{
  "init_std_router": 0.0103,
  "n_head": 2,
  "norm_eps": 1e-06,
  "init_std_up": 0.0667,
  "grad_clip": 1.0,
  "warmup_steps": 200,
  "decay_shape": "linear",
  "final_lr_fraction": 0.1,
  "z_loss": 0.0001,
  "steps": 9079
}
Below are experts of layer 5 (counted from 0) of a mixture-of-experts language model. Rows are named router (the router's row for the expert), gate (a neuron's input weights, with its number), up (a neuron's input weights, with its number) and show model dimensions 0-127. Each number is 500 + 50 x the weight over its row's rms, rounded and kept within 0 to 999. Numbers have three digits each.
After each expert's rows: "mostly gets" lists some tokens that are sent to it at least half of the time. This comes from a sample of Wikipedia text that the model never trained on.

# expert 11
router:514458532565413395455544630528509552530509521490533511476387514511463482619536544573559533538432521426462608525527549476491511481463446430568430525519501433480512498488518544618450420452412470459486481460406580479500518480487444559568514445532457442513418386407452501422494438500546536513511415497496394460481466559539483515517523512499484449499504580492439527524460495554531492522495
gate0:516420469483521472378580442560550392550545495468521438450436497526498430508515575484501555545490573526510480472496508452489499550554385443558489484470459485499492480479476524514499508427499515510469453485408475418473469412477514560430518408470615451423443528447477532525496491459564456582483518554505515551504447534530560492511522530569536487419604661472564518545468567594457477426469
up0:489482493531463471582424485425493501434422476487390577528475476566514463476529489511517502476530597410487473448567424417483492435469457506475446478513455497531510487390466425546547401469469540541496516512550523460571534428513497485540407580538444439427528423511551485433391506611542485510490562547540482397612567548567525494429496488469571509505440518466484535519534457474515471571417
gate1:470451502553538405554596535417525521433437493520572568502528534430503450464486530426545529589532493499477509452548495418473456553529495523473500457447534542565415485433469497430456451522479502570487477494621553552508464475576463498535547544543534512453368485594506478478479514471588439481468528507507552464489475417491440555588540563405554437524644516578470476496508598501552534494539
up1:506568496456465569439523484498495452545511518536416509540510446511468472588486485512479567512454602526559478622395528508491457467509436522458574515587504442391476479491489529537522587553460467464413482552483560493527447521540540482440504458444556535533487477491496590571534535450467539431464428458508559473524447581507521505523470531576483531410546593488463536523322587536540491574574
gate2:608505516553503465416410512566466515556515599420551469539467439448437450442523453463474525523590567378531608492471549434475527486535496468484426557551518498512487587506499471489461464579483508532483473621371525540524517501459549575483484557477517444479483560528467542508473544505592535471489454513473535478531421654531512477431494566513469535530606529520436508489508488526514593502538
up2:479551476579510492520422523493468505610555483433530484477574497518446456494530459440514563529472450537501555454462546450515445514570418536524507500589524425386432514434534564545446487535565557439477444461500474519515555516524385565609611546490456427538503485419458452575427478489584488545515451483415549463604442477591528491485541573440474425464507568557496525519541507503471466520549
mostly gets: " was", " and", " with", " as", " is", " that"

# expert 2
router:498479540458454465517525435578501495395472459500503546535453511666498477505604461545525518469457443499592525457551518457552468490505431494473447344480559459544524486495511504415529603530396545497501399494442460441490479499495494516453646507506489541661462482442477488528494481526481522481510466568510540538511459576514452545461517555437470436522506499463531478372544495454505516465494
gate34:503450520427484551565526511554577484553539490560627474449511561458497391469463602479564422541556432423510493582469428540327536521540447553485461468559483489527432470456474481572469560487522558547510464433462490457593540503482488505543471538480457561491480450544504596532420495455460488457528523576548495536593540506490596479501559485545477467553474388478480573496558488518464488505545
up34:470532533529493431515435573555573529458531523449431555500447535534538508444529474562612534578481483535489530549486602484493527597452522525478484461478500421520468450503493471565510512525577468458584511468488467463462518428485467472410547526520496504507485497493532520537520542532463343555497482548489465390506369468515603425585529567466492476513578475519502537518522605488402604390461
gate35:426453509504464475570478521513457584484475599455498538544507553503437440531487510465525516463521417489568490476517490514507505506554529437672471404533543432474423530412515528482605412526501587517404441546447537421476572498396465398550527462497470483462450542528394506503516483525490515443484471527462518534514550567464456497552490484562520625559600524448578487436496479461515546479521
up35:499480450532469552459560465579567508476482514455515549482504454569461501499434576558536510468439418417390508506558502501441427442508586467563447464627411488432503495477642535496582430584408520421429413507412531473566498482513393504475541493453499529493511580516513512492565446550507476504477562489533494546484535456496493453467506429506506608541478584508524539534448452520543461484562
gate36:519445437517470442481479568513439466497513497491577498475527498608482519544489499527510536549502414478508529487527471515507514367488476533516376519478493483492494452514579576565523518614438463414554470516508472457519433564512437500549357541487423576518551482408541505480421486475462495435457513453587580576403464468556525484486433432549513473406511507560460554420506501527504542399417
up36:568446505503466545454497506631505503458618433454399503484506464483613547407451524562591601576553493565557530537406501570543514488551486487477551491582500419539481438489410463418480512494482532460491446493433460519521503466570462571503525521429607544552555515531482471514532517460476468453510489429577446427521491484557525457576472493402479491491426562467520457558508538583473457527507
mostly gets: " to", "|", " in", " a", " and", ","

# expert 1
router:533546521490526495496427536451524534512505467495609463429468500497512419551564416503461503526410523503519553535511514534479432465458462441534532528600458470479413496482506461462361546497405506466462407436385522567475545519513500555495499601468513597476500495495549492419479537433477550507474510485505465482494453600478526381497509438625533623508566481540475403522461513572491486532425
gate6:530525508543573487455479500422525508454379462409576543472479490493530415518502523416558434550489508532441485467513560540502497485520526409518474522424525470428494450526382438489569438460580497446461474562459536577510510426485386431447467495448604522489480493572545507448563531529442474590592472522475550526552520567571469534469521510522539521571588487448415430544549561583528530533454
up6:515500529428452458456508475444583544507588454469513456518552433579464438495421507511506481510532427456465430513397452558558548573454452625511558501489549472462522494459505484527520553453456531511503560392503513519380517457498498590443441452523448381491534503535487426522566541499538467500425505571435532528454404389440457530473441453537476518485498517530559420464505488551411402522543
gate7:519506449444505520522528560472458472534504475546472447426421544517555558443495498472471448435490392457555404463571520418496430509443505480495495436542482582486513543529534359512554498498464291440441548512493487555533566555475432496570490496422441570532503476509575525426515549417611513537505478458473480495509537465440505520517536503562522556453573464456399525471466456533535521460492
up7:489437431568478584480458575521426398456491353531530475508593435438436595500502567520509454527493460491498448494526451479569514525456530480499539511483428464488524422546486581465556521506513517496411404506567498370528576565481520501479499429464574495545552562469517512508563567495520494495498485433580451453597559561582408543505485457481494455525543491457563571519549505530394532496489
gate8:448495459424489477461454597501518496495503355493563482467550538518474499542583519551522494465588513549487535500477578567512485483469532536583392460527442396426545568425517449528498541555443583580506524473487430484481442529611518497547592555500541526447576514488512562488517472395561541477560480478529513498494517530430492520616481492486496613494579445501537492569496493501630546515456
up8:592447538520538489509444460490519448503580467447517567535473512386562547516547473557549464510463510521528563583547504475435485596447468468465576533544561454575573520554499442481404599543471463550520473438469510468408508456460559516495525433516494514389486476552572499560414528444399526513462530557604547479489545506472429476469532507540627469420561445538579504438555539493471523481461
mostly gets: " M", " s", " m", " h", " l", " U"

# expert 7
router:585506507551468430559447509516500539498585472519532419467478445489465446461584502439502518456465463522481452396425453471499469633519525479515615414545497437516507389533516511418442454526488484420482524351509479472499539525592520494469566524519495559502524478538516395501517532536468518504528445503514418531543491463489448430543566506565569562512502576508534392574565561605535473470516
gate6:480536389510549417426454503502545475523526479516536527477479537543545538592511491464455496514508332520407410430454618468421474506521594525424580485541516499474540456476513496609486471595543551481474434509503562429486460530473431496450555543535461512436475439484504504487491524515430465527548423473587455581469430472514491432534613522480573525422530530511564499537483585517511503451547
up6:446487418602376563499375526490582478548544591522508486489482459501475508397486491549510542581508466560516416490452464460476548565470573432491492557457509468532541499468538500497492481467512506548543441535469367500464483532441484482437524472508448530535463563450481452579520469396570497474483462575508451441577469522481461504596462485496482505585566463487547453383422558536575597479487
gate7:565478630471548441506487445509587455552487407556535539504476519465501472523573565380492465484580499484435475452444499519475594519507465407420520432505461424554443479569477560497577491568501515537436553471490443435468483573496540567490494481518564503522549456458530448469500482436393466587557544437610602503509393467500456503492443532433502515560489490527581439457561472510470508528460
up7:454579434456505507507555534559441498455584448496387415469565513457523451628502467446489530505514488466492540445453407461568589509507518470542440469560506388450472507546572535449579540520523408447500558516488451531573482446414497544420507397530454525499449562532509527510499471454507514539481436484540609503550499433501495530468456493461465449435383524482491415414576580498491482535477
gate8:524497527556476448502412477493528512536434460462480565474450444416518443472495521534668469419410538536514518570415502455530461583394494439564594509479594497536476472472527454400491514472581480494513598532566526512488439497419511489479530463523517526441519418527572555466628493566490521526582430569540485510491552496469471469470563442522454536494561544434580478538515436492456471454532
up8:419551448497484512465476553447429507478436488440555558527589521570519485442535546397533619448495522505568472535495541444564491465470449570541525477443517503456495458471439528445517547579459472524498579497516486474472523451406606438530528553434444513416467470433571502478494514479458441529511438561557512415435519558448496534390530511464526575462592499487528595575578598471423546503476
mostly gets: " f", " B", " M", " p", " d", " W"

# expert 15
router:481496524474498405446475500477521475422438488461524517518461539606584492491470508510444552520484423523554554463489537478675498582424462506471530536474522566529523548533523440435546455507368591494474411496402567494472466563456437557463500490481483432606490516521457586550483563471422537500549479558511586524504504556448447441511556465516449489471502498487533538516562620573472543569535
gate0:563399477575478490519518465495529575323467551494494431474560524503442480520466435506499512475477518484410535499447415465544497526563587474513467512531417476470570524397527512490490517520496490481445461573513548508603488471504440490508517520515356485549491504620503451511391512455555541459441470448580535488506474547541507537472464410497531376538492484412447409518430427519504489513530
up0:589564575536473524484477442506482563412464484583502478434521527450458474554462493488447604591582534515463599483505409581581434474526542463494520558440486485469523527450510507327469519419513544548538487503583532469535542517446417529407538452537437526477488473507590445494457583495525549553495556497532434453506429621568471475518448505508501555527491431503485513523448463445464506528567
gate1:523502458532410505554427592476522479567468463623598487517539590523498487454508574492557567471542488542459484424520531496477598476525522493490460441519418506526488440447457499500598564454511486593513526493501508563516410508526534497435571632503557455539525459554481492461471457523389481498557555498450577543481496462407497584596496458455443406486472504543492575476502428533476517433595
up1:531441593595461534466531473550410561556466490557575494418518618443510515456554489464628516444478516411474500473571482594418483568523435488552516554357503517410433583502471529489508548501504454564527506537492510523552575447462575512402524534426550477446528510531556512466556452507396464498514553520517518563464513386497524472468503521492503504453526568503484533414464522539524510463546
gate2:485546470431494453533419541515504434456561542482444520528439504454506502463579465562494458505512572549442499477421439461524470558551486480470446514506408474502504568610511324549553567446475494587507480507438554582482490488436450536566442517481553598536562530444504500418497530492496413531552446501538548509536557422490500469503592501619525522554495542533423522483542416579483530582467
up2:506551469562446441467451505585554394561513504563486468470486529507424446474522471537552461528491482452509494572494474557601502423487507443562527512541416486509561530579460536549478460499486514560443567503421512538529551473422474391520470550449515497437567476480451502483539530456475376496584466390438540544523644483469471410546411507458409440428471588498475501537514454521482468431485
mostly gets: "-", "|", " (", ",", " |", "–"

# expert 0
router:458437501500448504488422467519406573439425489450501508580456421532561375474517514394481498477435482469473508491489456552510532522488560463546467440504492490521429563414507495444470456490446568413508529485516456544479492501469551397456421412519631486535445461452485464505509516529555567547506489529485559530464497481429511431456506539476639492483536407390491573462446513528540426393509
gate6:476444510595524439545489474467526595493599475431513572505508588515529458501572486529510364598522450498521518554495531474506515568478507491518505449418541473570484570470469406491519536464442411490532474449579508474601438436476523491438556498495587451516447415473473515482548493509534517473498462534482486561442513499385548433595543485442385459542440536625512429499505444526571531511531
up6:355451417562439431599462469590510601579458487530466518474488413541498504470578530433508397533506554517495535476600486545535424539462433578471532415382576490469433491525507430420448497516439491446490503501531477505569487437588548478525466479535552466516536544564510484535419483505509555544476559459408519510548485513576451465590494507405489481502544451489522533485464471518499525437520
gate7:445478408479551423549453454503566551516473433441470500453444590420524539451609500491469468488452426468464426392488604456553543503580514510475391494469482433534487511554483521426458429481395410452445510485568438471567447500465492566538439550632500435467431561507507494448514517512535608466511522449533497417516483475487496550500550537555444528464557500531514463539503472534517524456585
up7:509560507542442430472545506450437501407433541550440499459529525489573358592424525389475428475413481494479461430491587522501538484573528512514475522485453454411427457527474435496497517510495364458468523495611565568472426525378525549442460516524541438538498586526424398479529568558497522439598516498487498479472497532485526512537512479491507433479416464495525528529516496562514460491487
gate8:465475522504439476380449449563478463502477424459492518435423452469435541423466510475574568555555540493399496385499410465530517516588510456500474559456414530462511506474473482460647516444505484470502492477533557529536525491444421573486427534524591507524436487491558601531559513566566498523556476559454463519529527475608570486523486510465544594501575515562525528509562425494602480483479
up8:485623527556486572458439502422516423479391486509476549472465472497422537463518470528508520550506515468466486406523519435410490643574520503499494498543515485434486511434447535377491525471430532512466519525523555496461582502467577479433450481439558493459473526449562515428556579513485524553643503550508489591542530517439475492529546501489600584446550431482480492513452617498562516480540
mostly gets: " S", "l", " D", " f", " M", " d"

# expert 12
router:541562564574462433397539477508532473508532484415564537597453470541520480542428492576666534527428467483461558549553548510508535512497500462526361496475491497505504429443553513589516472473442505504493514516501530496504520592501400509527479451509529405487456364417420476457516478504581508509540447530484473579529451562543521536586523558532422394533511492497476444469427450496535515498471
gate0:457480449462442395535544662502480424511502547538566565597424443415531407466526583502526489520433572451445519567501462627518479533490541498517603531606514496489578481499551533487560567467532554498531466460485515583535530551488473542392450485494525514499526451526583468548538568456405499494513506484535469533530411531559492455536535480463469544558441502401501514468500476459550477447465
up0:538486554521568549509459591446545476502477460472605531476422463568449534498548522589491391447393586510464471456533548448476555535469506428510542580555535494429529502479562506503491467495463437524550506449540579572518487510571496433551569498580487516564466512481543501527526534566468445520474503489678587515506404506490436540550445476464557427380460527490565495563464539518475484455542
gate1:506467515538538419511461521512537396526429458454567496604532515509419518495456465523527582449428466533470489450496440503489471461594464432516485504525540507534422545431483497449502574505465456462472568536503421475488428474503458418487492516605474438470412495505452499548503476445490523491496524524371593541397407527467550508526570472497466451428572446523569455377551378445461544445522
up1:524447486410477458434384460522509570536568452525594513419564492555490543545579558443443422578459464530474544555522479532549500554478482489481461486531555604535532466490598594559446454530487508501585489538565447500469612505568467518501449590529520523510527515575479490557472521525400476423454578481523546481473455682546488465510466509479454470512487485518586567510534486459508452517499
gate2:526448506597510644411567516555462534440518474477557460568528489506526504548506561591548489528522479512520487519502502515458474504544469471547506490488433480491486532550562573460470490507421550465451502495550421527596517472502535605460568554467549460484394490400451578423533501481453533613513428518519600520400494568509427439529578427545425440499416418533463449496457505491497525433470
up2:478464567525505479566583415507503504545497558447515588533492469586475490503474535502370515484461505480474498590516570427436562459460620640424570473575467551489486469551447553468427454543472413473552553564530614494408469415468496437489407507512475509554514489509521513421453453510506468508539518473564499429537428556487512456478487463478487490488596507441472517541502470549455441417436
mostly gets: "'s", " his", " were", " also", " a", " their"